From a checkpoint of a small mixture-of-experts model trained on Wikipedia: vocabulary 8192, 192 experts in each of 4 layers.
Below are experts of layer 4 (counted from 0) of a mixture-of-experts language model. Rows are named router (the router's row for the expert), gate (a neuron's input weights, with its number), up (a neuron's input weights, with its number), down (a neuron's output weights, with its number) and show model dimensions 0-31. Each number is 500 + 40 x the weight over its row's rms, rounded and kept within 0 to 999. Numbers have three digits each.
After each expert's rows: a language model's description of what the expert responds to; "comes before" lists some tokens at least twice as common just after its tokens as in all text. This comes from a sample of Wikipedia text that the model never trained on. Tokens count by the router's weight.

# expert 9
router:514511516438553431541503587430520451475536468482489568547497509505419491434479513495517467475572
gate0:465463474518516483502544506509500531392524472542525490419545506519512517518549508496432494549484
up0:517537474460530496527514433500468483486532498460449480528481539465460488469510504531574471460572
down0:456564459513476503554537450561539514508514609514429562482533465577496564550559507451540547483481
gate1:504530496552528413497436495500446525503564531541471452462565465491560461549495522504442555543453
up1:491484558480538539542564469429563505439510492465477596537514526470471484407492479533546427495526
down1:501491431476517544504501475521505501486525592536516447480536450521493498671462468516466452522418
gate2:495518487515489536509459514470475552549513496447506531492532523414493530418575480522574512534533
up2:444479448512486484484498541474544487557559473487473633500508469492489473447539547440520477598559
down2:495548510530540521544553520527496557535489540485492544501429496493500517540453471358549478519422
gate3:535501512520521426524486477503512475543512490539493501540483488472407506506461466431461548437479
up3:474515552505407528518461443472537495437467483506487501470459541545586559554505535531560462566498
down3:506477521414530497497484493540523481417549504462420484557421538519487510567512541560431513582529
gate4:430474487486530569513592504488564505518472505519515561492470548466500501369459496487517424571595
up4:488516503533516481512513572492471509451550530497493508503537455478428347530458514504582427450464
down4:455510503518421500504520571536527460460595447494433440535477509527481455572565493502400501525525
gate5:483451459484522501493482516511608539516506522625456528502513461492436543439496486470403435485472
up5:472508448468523511473532456516493520560443532492463493539493502536553491484396484508485433455532
down5:527449570509518565484509487478475516494488532504501508540432534468411553421540484465544496434478
gate6:475432449561450502479538457495506474458510541492551462494502523499437512499405512484461496457597
up6:471476448600470525511547511510510483511519548504583432547544438466484473463527509534543499502491
down6:443474627494511532535534469547530540459427500465440465443471538479435492448450461480499477543511
gate7:522498518495532501503518492498497516466546516438576503513451509488472501459429504557584517425560
up7:474514548599463477524469526486425546533456454542454491554492509459525492537437510575464543457506
down7:474451508527529534504523528515507445526483381573499437454534494433455428502520551540490486482505
gate8:516487474531519557499510449433508510514516496482461536513470486515438513557424506540583497494399
up8:532464462465459502491491522546451531535528518541496483477533471518499528491560463489494641497498
down8:585476484481610515481442533530443581502413545544558529496475469452544511411512476496441521444467
gate9:493458519462481481488553429460533494403549498466508587517486513520526548540444533423423487459540
up9:503518516524469500522434559554479527514475483573477450497510474519491457490585446480500510503409
down9:543471485502518511439532537469438552430402428467525471502440486468503522518524491498448515474579
gate10:539468508496551483521503536500412525477488479524451533527450486468511516482491493527550574517520
up10:543472478441505486464533496504464521518541444504556483509531504491511548443482515493531500533487
down10:483505543527462419563568462478489489458512513518464500487474536536468530466549517472423445490485
gate11:531555510511547496494524506477583420529530516477436447539493465502460466511538513468487458419539
up11:492415486454431490546484469534516539490493538540489545476503487446471476576479466481536566506377
down11:564553548440519538475475586563419507520523470501521536452466458541461481471495514459489497487511
gate12:489456447494467514462505435482540456505548523494548468485456540601488495484493475535537549548542
up12:514466509519514545472499545540463562549441469551496499550504512461505468559453468525435446411406
down12:475468526505489448496446492464506514443517493457489429527517505541523503502498466571424485530486
gate13:501509496474533452464436624520471491555552552474467533512471443529444531473451466493500446499442
up13:478488497564447561495528540491498530464436469485563511391506538502553509505492491502396602537490
down13:499535536421453508514495476551519515453578451445529496522484522519462503536526538571475487551515
gate14:486498512477560536517508506467530511416451509526495493515470470523566421394474462506490482420525
up14:456492541458506551478541542523535541446494528515486529493447501467558473442426505501488506440573
down14:502490470518475428494498474519543574522552479498466504471402563523524442496474487526457541528588
gate15:515638520522562449507511519490574486502546430465434548483550513487520492471548468523472417511529
up15:539386521431467507523482455474413510524476534554547454510494545544549512521458471536445576543516
down15:539548468479504507495534552523428530485453486521436485450507497511545485493525510400508526438478
gate16:504511489510482485495465506523573491553504489478473500504463471484490570560521532476414588537465
up16:454542473535469530511506542510429496535448494494535486450479513590510463542429450480471492486458
down16:486510455471578514469507455521486531477529521477436517524468486600471523536524483571446449534508
gate17:512529437525525465501475556521414476587522496524447529461498489481464527514566509521520534503483
up17:489491486487492512528566544473499436551520507503546520525523463489474520414488534493540477481580
down17:522505461489518480478499468453544485491489529452537540466533402534532455591495497528503427517530
gate18:497527465490570485505508548504429484447564511454473490488528469494559555485506522584531546568501
up18:462503478461556518517514485535443474498534515512420502418552490486463509544467502522560534541518
down18:492489628550491506530532551455538492463503487499474468526494549512483511335504491501458475502566
What it handles: Election result tables
comes before: " |", "1", "3", " ", "2", "4"

# expert 13
router:502591545454559483565502566494524446444507464462477567610502525540447530467466432507481452501512
gate0:444484528523531500531536513444599475509469491550458509511452508563503494486549478485455462506474
up0:576531466495476500496456468516481482467522488497543531482469508446492456479444546462552561450537
down0:531535577454471570579518512489491507484520499502430548540513404459510464452485520477483424503461
gate1:502454484473553523595578509518492467462539477533547509506541473468549582493457496487464432509532
up1:456493497442550544563546477553476446452550514514577491530565485502537558484504470553475482509506
down1:509472467460484521578487441513523496489507457484547519444456447491586524372410527490487457540558
gate2:499539480462477454435525498499439499402489505458571417497534517529540451549510559517568594528471
up2:485568449443495467459532556489495520416508503484534369495494521526502518521515506537525566532438
down2:569498532473487503503485485458549526549487505492475473496473532484445473466487506451477466516526
gate3:552499504530508550480452573535447465508551525603527520532524499466483428540375509540467508483465
up3:527485465454492503522514521487447489446502518527489555552510547479509473524545534540498521558470
down3:523513470455474436473401514431512533538485459496505490476510490477459511610521540463518534498468
gate4:397522487497420458492520508460559511510439531489577527536482515524535557550564475520519496515553
up4:439556431516446453448549557497528500538457512487573525549478440519544555498548462510427510505527
down4:450434580558510512480486526490486500517429471513500480497460472415559509427435546533525439464523
gate5:487588446514445504502527414497611530550496563418502515570531468532546477460490508500539550473562
up5:418515520471401515511503507485495490529442498514479427512468455459486478519503533493501475433533
down5:610466490501537509507492495546497504503493459494489543457447544480396460571568457506442493495488
gate6:394540467535456516576557477487403540503509523477476520511545543498509494469479440463506475522498
up6:563551556490503471483487519535619471456458475443495510513503441478495557518487471527526423535539
down6:498454554520504470538477524417461532521486504530549494396501473448474526516555505406498552516476
gate7:515517574463516522561396442529513503471568533515526553491504526514500455526487476442520508473509
up7:468409400557545466468550596470508467516453460535467468468437507486463468458548472522490489512506
down7:541462490441546503450432539488482512475542507478443501449540467486504514544499483509471535510475
gate8:523516536487493541479499490502493424465486524459446476472484496499457453594504566582527452521556
up8:490540579506511564468506532543481424450525507471490484491446445532484481567517534576502430541553
down8:468502512612456550491553466546483568502533497499522497498529454542494523388476508499460490458478
gate9:612462451514495504452494488535561529474557535513423460515499496523469408518463534482539589456428
up9:411526501474525463557462514501448485534438453540553513474504516529534575451540533468429450547525
down9:516455450574525575474463553497488464526576592560534477478464549508492500521421530509527469520497
gate10:480504478486516511531448547516522497550525512432556541506514478522552521453491503488517621512564
up10:508587420549515575510455522535496508572586502503582557478541488515531530478528509516466506492502
down10:490479581505483493435521456474496441462424490467511446564464510519470490395509507541487453556523
gate11:526618559575506519553517479554547459522490525486551473443483471463505468579462443464516460451529
up11:564496554540584545517401502500497476469533472521525488490435493479497437503489488465543512489535
down11:460528422523445495454515509509484523496536482571513540534553512437566558428580552498511489476469
gate12:545503522561513527503545536523489481406611523500416567495522578512466517494445401509477532500556
up12:426441480580451533479630473524477587513466522510512450412462523435467502541527498536497514509530
down12:534500644473531525492462503495483436526565460485479522573543559560450462541409453516499491505584
gate13:537469465421526522484450546505447433437516552497531560574502520521483537497494533466497515531499
up13:495533502539460445495551426498530558555472481525533472455462487519550536466551491506510463470535
down13:474518475435494540500539565489491542452538553489473519542569422516573464496534483476463521486503
gate14:482412515595547532457467521540454501537478466533537466495522516442536468566463499511552523460487
up14:539480471530639533453482509497489432472506527493539536462488512520498528540535543503485528510541
down14:436435618478469493441473438546502502537465460460561447524464516500485458443483559490429497455443
gate15:459489549522466491578505505473538500528518579541494498544456518492459496463495460513584515472546
up15:576465455478508481470471535503500517490511429503491552459470441498486485518503529501423462503453
down15:518512508533506430587480553570491508501500469538551554511495478491511566535571471420505535484513
gate16:605558466521515469495511432492530541536504540531519526459413513545452550408445460557444524482537
up16:611582397533506494497532471473561538526502553533494549474428505479487495438491415526466542520494
down16:501521528461464499516478595509507459487489487534464476590516461478556469468556530538501463576486
gate17:456459514487507463439459447498497534474490490481499553515465641491426517515462501461579520527484
up17:428490477502533529439446447525468536472524540481546544529504582459470473533470504517600485545444
down17:463480466535541473498555442502469495553557504523503521492414475445452457477496488544503514527477
gate18:501544542497535488529512531449499458470533528485412616530509494546490513476470518484501503516510
up18:476418514499500525526518454483518479501483429513579430478483516498495471536534489471513510447541
down18:492474558471520485570467525505466512464533583547505449496453443496501534493529549434515451551460
What it handles: Subject pronouns
comes before: " was", " is", " had", " has", "'s", " also"

# expert 5
router:510510571409535475604497504398525501457456452475494536531490539521468526486483509450432474491514
gate0:445510543516542505527543546556485489426477357503514488460554508456451538511552466492432470522506
up0:544528570586527475441544459466393523562458523498406537460454492508528490456496491468551509509505
down0:483519475461473482510514527531536472489508538512561551523442485497491461537524446432433511493545
gate1:496507534553505493564475496470500552574450472476508482467506584447450420545555524551554611557481
up1:492464540507535517424519462525483494379550493512499523485524456555483525458481489425486459492506
down1:526548525488546485485510487540465484591474562527523545425540519457422485586554557438500575491517
gate2:523508536422482511394507467511554463474456487512497483465514459477488520483513507518532465506588
up2:472516579475502523446532513463574540485518526502553533443468457486400491423494487462516427510565
down2:577461494494545536430458492553462414504487487536465454469534516501543486516477529487490526549449
gate3:538537519456458486515465541508476494536558497508415526500495519490506522536471423483456441462490
up3:496414498480564481452494455544514461449468488523592494522492517520492483483503523483572532477535
down3:487514496440562532493497549525433601475486497515525428535474480567564511469490493540536519519510
gate4:495493530522492487537520559557548572510534537502533550481450577539519456461463493495504557476519
up4:472468479493470538495477530598482575493545511534526476509509532504524530525456493503501482513481
down4:498511535487522455532507479557478509522536528487501483494475552539536440468536541546499562465542
gate5:500487409507485522506462518454481468510486485551497437497477479521446508515516445465498450482456
up5:498532574420518458549579438547617530475487538427559503530454517458495505485383561527531597480529
down5:573522490488489535455476529512513534488546496582560508489488505486447496545539495585481536480519
gate6:466505458555565487483543524472501549514473543459528490523504595566501494449477512505504516407576
up6:500493508520537496423569487492529564485519568471545482516509556575485489476483525483505530395596
down6:501480492506573532495509534489477492454448479560523445480514444528438501560484446456525507560444
gate7:509474530485569474568500489479515509500457552530502508459504492539473477494447534511505494394501
up7:478460516466491527540528509531523546467510523499509457467489531518480469488459545476514455399511
down7:421535509515498548580531501480552550484505560563478470524544556479500501526487461508526565517502
gate8:568473481560522512490469557515475494511536524438417483456528493520501472489635453555458491503540
up8:470498516438503442519517482450554487515508472556559474442481494449508475550415526386466462514468
down8:449602465502521544469546536528466539552528550448472521444461459484466508526556514504537544530457
gate9:546450507538557497523500497520427488542394497532539452462499482431535538497479492545512461464474
up9:468468539488476476519437491542521500430526440525505528478555582528503510517518475442446464501549
down9:498529537511463414501476460491462503492559488472457504520447456477493545541482595558523513519486
gate10:512494519542508514501545427422573484560520596545504529464383496521454463471425532496573454451517
up10:504573465494477496449499487419474474458487475459498465582469478499462594473454481546472476563468
down10:475539409508504511485499458528530572535532518507512538469505589423411486494477510571468567453554
gate11:529558464510483506472493485510513425576504498506513451497495500535499547491506530502520409502466
up11:431542427464481515482470495497525534597495483495523443535487480511485517497497512496513458533474
down11:477502500470519519479496600532483467535504460486503465515440517518472453497448506468506483462503
gate12:497530525528566496488516514431532490469448493496432533471554514470504517518574518473510485522512
up12:525510479457466479480487511582443482474552498507521509526507506519469539472497475532508472491474
down12:513511520516529494497544472554476529455538493464490493498492527587500520568518552458456469452509
gate13:549556537579432501484507419470488459529519495468446503603424479524495552523527513513497527492492
up13:573510553542487513512510431456512498542518476522494473551464525474534539571499548507513538428492
down13:520504486529555539504581456426538440456456476512514490534519497590478491537495456521505452505553
gate14:499548488475495492466517456516420506539499582431502501558477459534479503441504489505451559507518
up14:486468461447499472463533394481525514539492560501529474510498509526475434493468543469471539437507
down14:504531547500456450552532510473481489494531424552546496517475539558475453473491573468525567478548
gate15:580569476499481470473475500369446475489449518493431520474450475498472491485459474540545466536476
up15:481416553528560470527495542624511475489547442491525477509526530516486478480486493421448532453534
down15:490491511520511538495560401484476602453425471589544516479478540429519491570487502540472478480422
gate16:498517486478587515464483524447588539502446437533514501507471520550485513530467482485547461531494
up16:500461547515545533460482489484536502548455406536454495461525483515533516518559484501415464520412
down16:429531476528475516536565463475518491518480494498559531501554514398483408442516477433511505511526
gate17:608495527559459474537504498466482478565571563540468462517468532538480457525481495474410543430552
up17:590514453507473495492469497535536492496574506448547524510477506508470468526472507491418430519541
down17:464491505484401538516517506492488473498462473582539458478566473416544470453511472467491550473467
gate18:530482534513552492569557527524411471433558495505394527478530517484495549494428498538573409522468
up18:519459513531525548505556466516410528475513547544411460482521509467568549538458502533519439526460
down18:489522472458472511509442506496537531487498598462504526569513507493453502543418439546423498509575
What it handles: Year digits and time words
comes before: ",", "0", "5", "4", "6", "8"

# expert 54
router:483514522441498447543477509458529466474499438518509529516463500514483536467515483465469446426526
gate0:571551505541487492475507582487360446528528509477527533558484472550473545424508428522511519439492
up0:450473557486544447496509496495584422401484480466455502518480543450493447508501540517517457599524
down0:503454482481499507364494518542527452441568505495472498533512473469454554422538546510510458511447
gate1:461506489438475486495581518475476551516513461451486489534459546513499509512512534429414387448518
up1:495464465412479527504592490471481503485512485483505493539486498515548517476501546450429455477561
down1:450454545503453489501549528556470535430499453513431483436511547522419497440513510453504502458558
gate2:447512503558503521478538461490606513441474508496534515449547460522521473520502511568496444484525
up2:496508525508528515522509528508496519443458430508500504485480457546505498492488491477515442401439
down2:462552473477464504546536485494401539580483529501543449547520502473484458485457443506501536473518
gate3:461469547486496514513519524458444511479427474516474474533471498495548519516591477438425429533538
up3:453480511412525467496506469516445533532498548503484541503498455430485546541558560473542485508503
down3:461487503535447520486522565536503535460457417472558518467546512466591469514561510486480448449497
gate4:517517475476500518561553471495502518550610501473489481450525534545539521501506510477456453500475
up4:482455491516469481428449540463463529436405471503476463544495470458451497474545483502529550442483
down4:509450424462500608472497472530527495469472498493534471517447460480562505660497515512473530530483
gate5:474505497457493510480471472461518529466455470534490521461483462482546551550472485453499448461440
up5:445485500513536479448476481528531561492507506542473516486495420460506507507517523441430467469442
down5:458539569525474523502546495524409475529436490501452470479443526439517484485555482447505529476597
gate6:521480530533441510467436549493525493519418457504519466530438476509479468538490457465485448469504
up6:537501502455559454551577503492486508518583565467468502507498499540484548432499540472434489529532
down6:503510433455469510477479476517565493438522513486568553447634430563471507526544542475459536469470
gate7:446499497433471478453518509475572441504501475514455512533483568587528528514512465561533470508478
up7:504493526572492513532476493469403582525455474458498450514462524445424511498498517422537552479531
down7:507473436519502500519488535430471497488450519467528517464475493420506534635516484521425558508516
gate8:477477475493484529516453477544484447502491552518495553520549547527541419524480498529552533583453
up8:473516521527446560481512497511457469507531518538506537517529516494596414564491516521471539543455
down8:487494646501501430511527536485480502491469454518490519466450569482428505411499502487513450489537
gate9:468565470471511513486481543472504524519476516460535481501453478525495505517527395474502477465525
up9:503422550494523486499539502506494500431489468503524476531505544484493476480426554540501525511484
down9:523508530498510481543453454518543434524511570487494549466575506512453519535471496513537464501410
gate10:495453518458527484507497456484616509484411529494485509513565459504556456496544498412480517409486
up10:499496510526478527496526527503479521496567546558482435514433518458427511506512503541495549555498
down10:573519509486529505540459486514549453539449536452494501531488433499542488533468534502555500399480
gate11:503477532475442448481431556456467490455526493565494529529526505473515544443548465532497513578446
up11:512499486460560517544572486509557475510461529446475478516475535558463502556459540412485472509531
down11:511526527505563453503484451424502489553511522449495456455504465467565524486500443439566492457487
gate12:568516506514497505494440483523506460539506548520546450488511560526533464531564532580525519558504
up12:440526491495544493531514516501554560455439524489472534528519511454477478473488472432524489464472
down12:512454416491513578489471516508553494460518548477471451476527401538515494515485524490487552489528
gate13:546505548487522476533438523498502484423503511528476559508534497452480473473436545547581557509502
up13:477514533454544469535582521433495483536494451471486458570448550528499533511572476487448447530549
down13:527546546508484431602526516499520541517432536482508533448466512550510601418502482459544499468461
gate14:490513471528531516489550503425513487434420529440475517491491490427520459525519505528512507420432
up14:483479437566473522462488519438508565441492600495489515493499495507531498527486507493501504409414
down14:523440483520473484466448531544485533402499425530543478523443509466526530538516534475440541469496
gate15:526507563462519499541489520528496486445456449470464495596460536461558492436496465500574540476508
up15:492469560510458522506528453553465495502516494472513471492573466471565491500522518529560515450523
down15:453482453487505502534532516489519502483535453502516471561572544510454480500493570537498505539466
gate16:506485567450475513514481507481463522477516461529481540462478496481514598509525491491477466568449
up16:498519453564525498543554520526537442467454503457502508538461515542475432505494462475476540467543
down16:540558488484492546528520550505437512445509534470477510493488522486491552517534514548544486508505
gate17:489509522482513478476481482514570491503393540555514533464473477450499489511540409514490536463471
up17:493489516468493510484480493496536516501429528538561543459512513414509501532499448476533557465518
down17:528541459476463561437478551575577468465496553508539465530486462506543529492485486494438515494523
gate18:502532442529468506523449538477528435494590535532450525551518548524507485511417518507543505559505
up18:495510469555493525480488485547529465528593547501465495467546499509536453536468549511535494514502
down18:453506563506533427513514529491521512508479437456465539496508582491431435501410507524482462512392
What it handles: Sports table cells
comes before: " |", " ", " |\n", "0", "1", ";"

# expert 22
router:510493513437538419523491553467505494426488415466509540567462519580482531439478507469502508500543
gate1:464428449456486491516442518524464495487490463521548472430525504484493590563629503474439530524536
up1:495473428463397504496420479511434448555491415509466588487496540584525501502534486499552537506474
down1:467460516498459487472454574487532485473529516481523491495460579504481467427504516550453466455469
gate2:493533510487516480477500491482544499454441400509463450504430491526456482473490475489429488486499
up2:517482521494578487484536442513563563441457444515458455549424478502506429479411481526481479500483
down2:421521525501552481473481547486523401470535516548497477494485576502519531555507503476514488488487
gate3:477478460526479504474483529499578505517489456480528560561416480521483463494461479504549566457518
up3:460488459512451498521506509479534481497501504568525536555457476507466461532454496438547527483586
down3:471501521515484437523506531462490499537488506413434539487509560524551491457515445435546441496576
gate4:537496493410531461494542526499477488456474476518537551543520544493525567473554536419512533519501
up4:535496450487544446549540489515516494440473516452515540550475506476527449495498515452564539556542
down4:436466513519486548589544515429503439447419410473527450477455520507564510546525504496533465474488
gate5:534452435445446486490465478520457501516512505521500528410560517571524576498534541467508542527517
up5:470489491493492503491466493466443518519489538480472467471526531598540515439554496502513503519511
down5:478484537507513594496505434592517416491440491524545538503493491535478536440514490530519471477561
gate6:478514473544473488505476443522528554486500539539564404492564571506485560429491459575559459546503
up6:522507486486432452497507506510501515431508560532517526541475527472539540517479512478499514510435
down6:483562566433467513511466474483592523546483508487451530528524519482517530490502514541509451456510
gate7:521527497469524488468526558520467466433555489525532532582510500544497511490460490475479508512544
up7:409490522481567459571479441493466515505518489441454452443539488427570472555528517522531477488475
down7:543511437502431541503512478514481525482536536470527514482500471465546550506504485457522559494485
gate8:505511525483516451462513493500524466488518491439399505548517604427519501433482510527443506529474
up8:493474461453492499463527518519514530476556453484441527546530619424569515531474527524471541564493
down8:493537501570507494470568496491549464486417537443410527500546478488482514450477504537520535509541
gate9:505444483498538497467482498471478464438464417579491593399523519499424611471523510499461441513482
up9:523530472543485489508520528466500530604579566432471526528460567587564452547511542441554558487534
down9:497454456553494467447484480538485534447560546512473472435450449481547560520548473517525489508454
gate10:519517479535555530471500507512489503536469511459565466579474442515508525507509496597440505472489
up10:481489553438527539487470438588560531423534470471532565527502461555514458445467523456508482520555
down10:501462563469499528468557432565547453464501530526533531497489531525526473371457500459505543546488
gate11:498505509508493519431487483514501495563442534554507523525503465511484433500550430530511485448531
up11:480458463468490512462551470541497500635467496564526493519526484558508498507492500561510557482505
down11:487426534490478579511492512491461576496469518509491446468512464484386523429465487483480518538490
gate12:510488463476478448565501503521515511502499450565457496566545529465419563505514505439451528497519
up12:515544486445496441556530511504472462531548455494425547601528488427510545516458521478523493520472
down12:461473458528486438568539515479435566551459463541528415454548577462495492499474543464496536568436
gate13:513534532503515462503454644496427505488521517470488555579475511569488511475446506500590511551461
up13:538503453527553475523519414485559490461483470491502458442499523462440449503564473487426513452550
down13:537557427444534556463514484488494481505482492511439532478502453494457519580504451544509500593504
gate14:525517511510559504563510506452571531525434520477538456472459552523479432564415521438498429526518
up14:489498498500605494517538440472622551527433474467583485485512548537519488503483505459495433516542
down14:539439529477521566499503521567415487525522531492445475525456477491475535613554501498478426465577
gate15:418463478496481505470486575496444538425525432489519544514481489501588457490440497473567491537500
up15:493530580557562461535534542509562521429519522391510496506456516489607416451459475510517455526429
down15:510477496508480514480569500478475500522520493483467519525542469484569496474510526403499518405493
gate16:542545462525521489501447507483489497452385536495489495498559513526402459429467407446484503496483
up16:498499453542492556432453485541439573455416562467516518499572508548445454450421486475510521532495
down16:494514495526516499560532484474497509480482554505455527493558500464512493518505546478557575447484
gate17:503534468547524494469481508494508457522481538454438479468539417490539516495639514509528483488543
up17:489488575468562435547490492478571513500480478520537445509472555548509528460428421537471475468471
down17:549560389532522547477553504497458440481501486510510512531522537479558525595460503477483515481459
gate18:519528505515511466509447473475478500476414535535537461537536499509492566511462456492552507530525
up18:461493475448508528456520490539457499436533582504521547538529459510535571489464538490560513542483
down18:478471502492489543535555541526510500558430524535516476505433541494501438502460485476504638594498
gate19:551466477532465482505506453543537478482531464458490505477543489523397550472465514477591459532482
up19:485493536474561508494567530458485490523489474518472599462420526503561442485535482473404530497473
down19:517499538441552526451450614496531482476529470452541517462487456535551517542455509521469521480488
What it handles: Date digits
comes before: ",", "0", "9", "2", "1", "8"

# expert 21
router:497576549402502426559487489396508429485494432458460523577484503486489549458495475527463487548502
gate0:584531448539517447471461522494490437532508511471514521597472474542495520480471509473455496527529
up0:577572524522482485483540478450431407502480508513540465480454461502472475518488469462516514479471
down0:458462538501410517473533493566496512535519463510512482491448534454552507541468428447499444542427
gate1:512535479498451547419512518459506535489514526491518521496505515486524637552471518535516498543522
up1:529473528558535459523527441512582411533532537428539529536530508502565553485495479517448462454507
down1:483508444535435521384497503528469522516517518541484441461465503511447501452501501428453523454537
gate2:540522591494492491481520502498465558549463512480439491484472503499484518502510518458430428469522
up2:435480437527467546551481412549488442506480501498511517508553487454448501560549521535563509501481
down2:562525503471509440495436552506464495448506428488499531510487508404472524493478474503497493510521
gate3:495560569495478484500452504451451416454509516414582514478522483490504551502502515526373494514520
up3:569566594463441468504447526486498452490454483434523530461505533443503512500485502426471477513467
down3:502470487525475519513524414482525486486552426566449470484541510518470475565481555584468470495500
gate4:492486530487495464511484444541529512516515467495498534482473518457520547487490554502498585501545
up4:506441441535496480475605458451464480505494586511529408502483524504512435506530484524475472477510
down4:526518472442578462480424498472553502600464491436473456493504469549508479528500420515518542513478
gate5:518482487467496489507549517515507474472535495482483546494486489496517519525450504518513384463474
up5:532565501504502479549481527457515528513478481540533483551473548554492456451541465499508602514501
down5:570504527547513449465427487483466482488444506512439446512540500480503505457563454456528611453542
gate6:497606527501522453517549538511438496462503478431542468569487473562487560428454388523494512509482
up6:487532504522482484478500418536475496589526519513506536477546498511497504542456474469519510519452
down6:486496510503493479440523563502400459467448488516485546514420534478534561434480432529527465480503
gate7:564559511502495499502482461500515515523511488519452528477502480502484458528467509509454441517493
up7:473520581530498513496495494443501477500415518444492462510459554490531517462571474490536552541509
down7:499443533549477502482480474474519443455503476490507501476506472446541545509500546491524598426510
gate8:504413493561477454492446494554518480512508457457526545514503496491540552455536554491576511422505
up8:490596544459538533506540497451512507491476500532499488553457495506418407514505480515491489532473
down8:487493510494472510436445521566502482541538482453553489585542468512528586470519569611473588489474
gate9:500476482542499473517550471441503480508533461540452524486519486484506524569444538447505499435504
up9:514525499529492461505525505479462502561477441511443438468423446487517573526456510498460568462528
down9:470420506554526425462537471462541525442473450536431424461533520466493524472537507521521543501530
gate10:531468486429499486524466510528398449425467456545596393557541533551536490498486417516496522501541
up10:447525494413511495521469522479412449537465447514524424516500520566563500482456446516496501493582
down10:487549473477448519488473471487478557482437510471462520459531532515401487518476532529484533541503
gate11:550560516475463477490469522488516511459571521501501557502478436529498439486535399411467480485538
up11:481591548431495544507533406500533473519559511418526522478520481577513458536523428454461467494480
down11:477518565549488540478539464521462489521523523440571474463534494464543484580480529470477454426398
gate12:538562446483604487509448586556560481439504465460560536545490487526500441410502471502474499538456
up12:442527577476421561438507557488438550479530527541495524485485434507480595568463481525536453506532
down12:549521508430557479548527520455447491458505485551451462435438582477510507563481487537584534468545
gate13:491485513606508487530456500475510507486527510434543462405505481521532562507393464532451492513576
up13:503481433522470501534551427432401508487515503597568486457515527514445509460474464498525482551543
down13:522439529558554440596528510462492461561492524551562506415514519504467506554398498510508522538503
gate14:526502535458528524543455540460553582516541523499536507520488557499465534488531487527486516546472
up14:531579555434486544489489533447513550455547539481555485478516513480476504489536457550463495572434
down14:542492550498459579528525483494493493539521460498496579517531519508518536487496529512585474514495
gate15:450486478443465511466517507462499532499504507476519472378481489534500544499493491503516498506526
up15:533418463524526520431545576468456465431491406532486437457495498550489514415476498500555549487487
down15:477515473545542506488504486532478528500497539454524459567557460494471511580552440475496449585354
gate16:548472567523517517527419547465492480524552515514486499545534505492474522519470474562578522539465
up16:467530472447517473511544462467472569499472470516537514440494500534469453466465475453492452448532
down16:493517442501578529487502470470472538511520553531541475473470455484574481529507509461477535432542
gate17:402506501450492448465528547469486505488445479471521486542466489488518526491481481556524537515498
up17:540480504447494488479518504487520539494468455525579496453523506460495498529499526500476501539449
down17:453510478545474494507530567523446510486490556499480490581456592497533488424423467547524496463538
gate18:410422480503540494510450535463594552424550457565454478538501503465439572510426497534537491545542
up18:433402463532555520492447461501589544506559506552482494502476491460450555538463495502528456592548
down18:524510480496488460526439491486535466531504451455533487528419528519407477497520509464607523571461
What it handles: Clause-linking function words
comes before: " be", " have", " the", " he", " was", " had"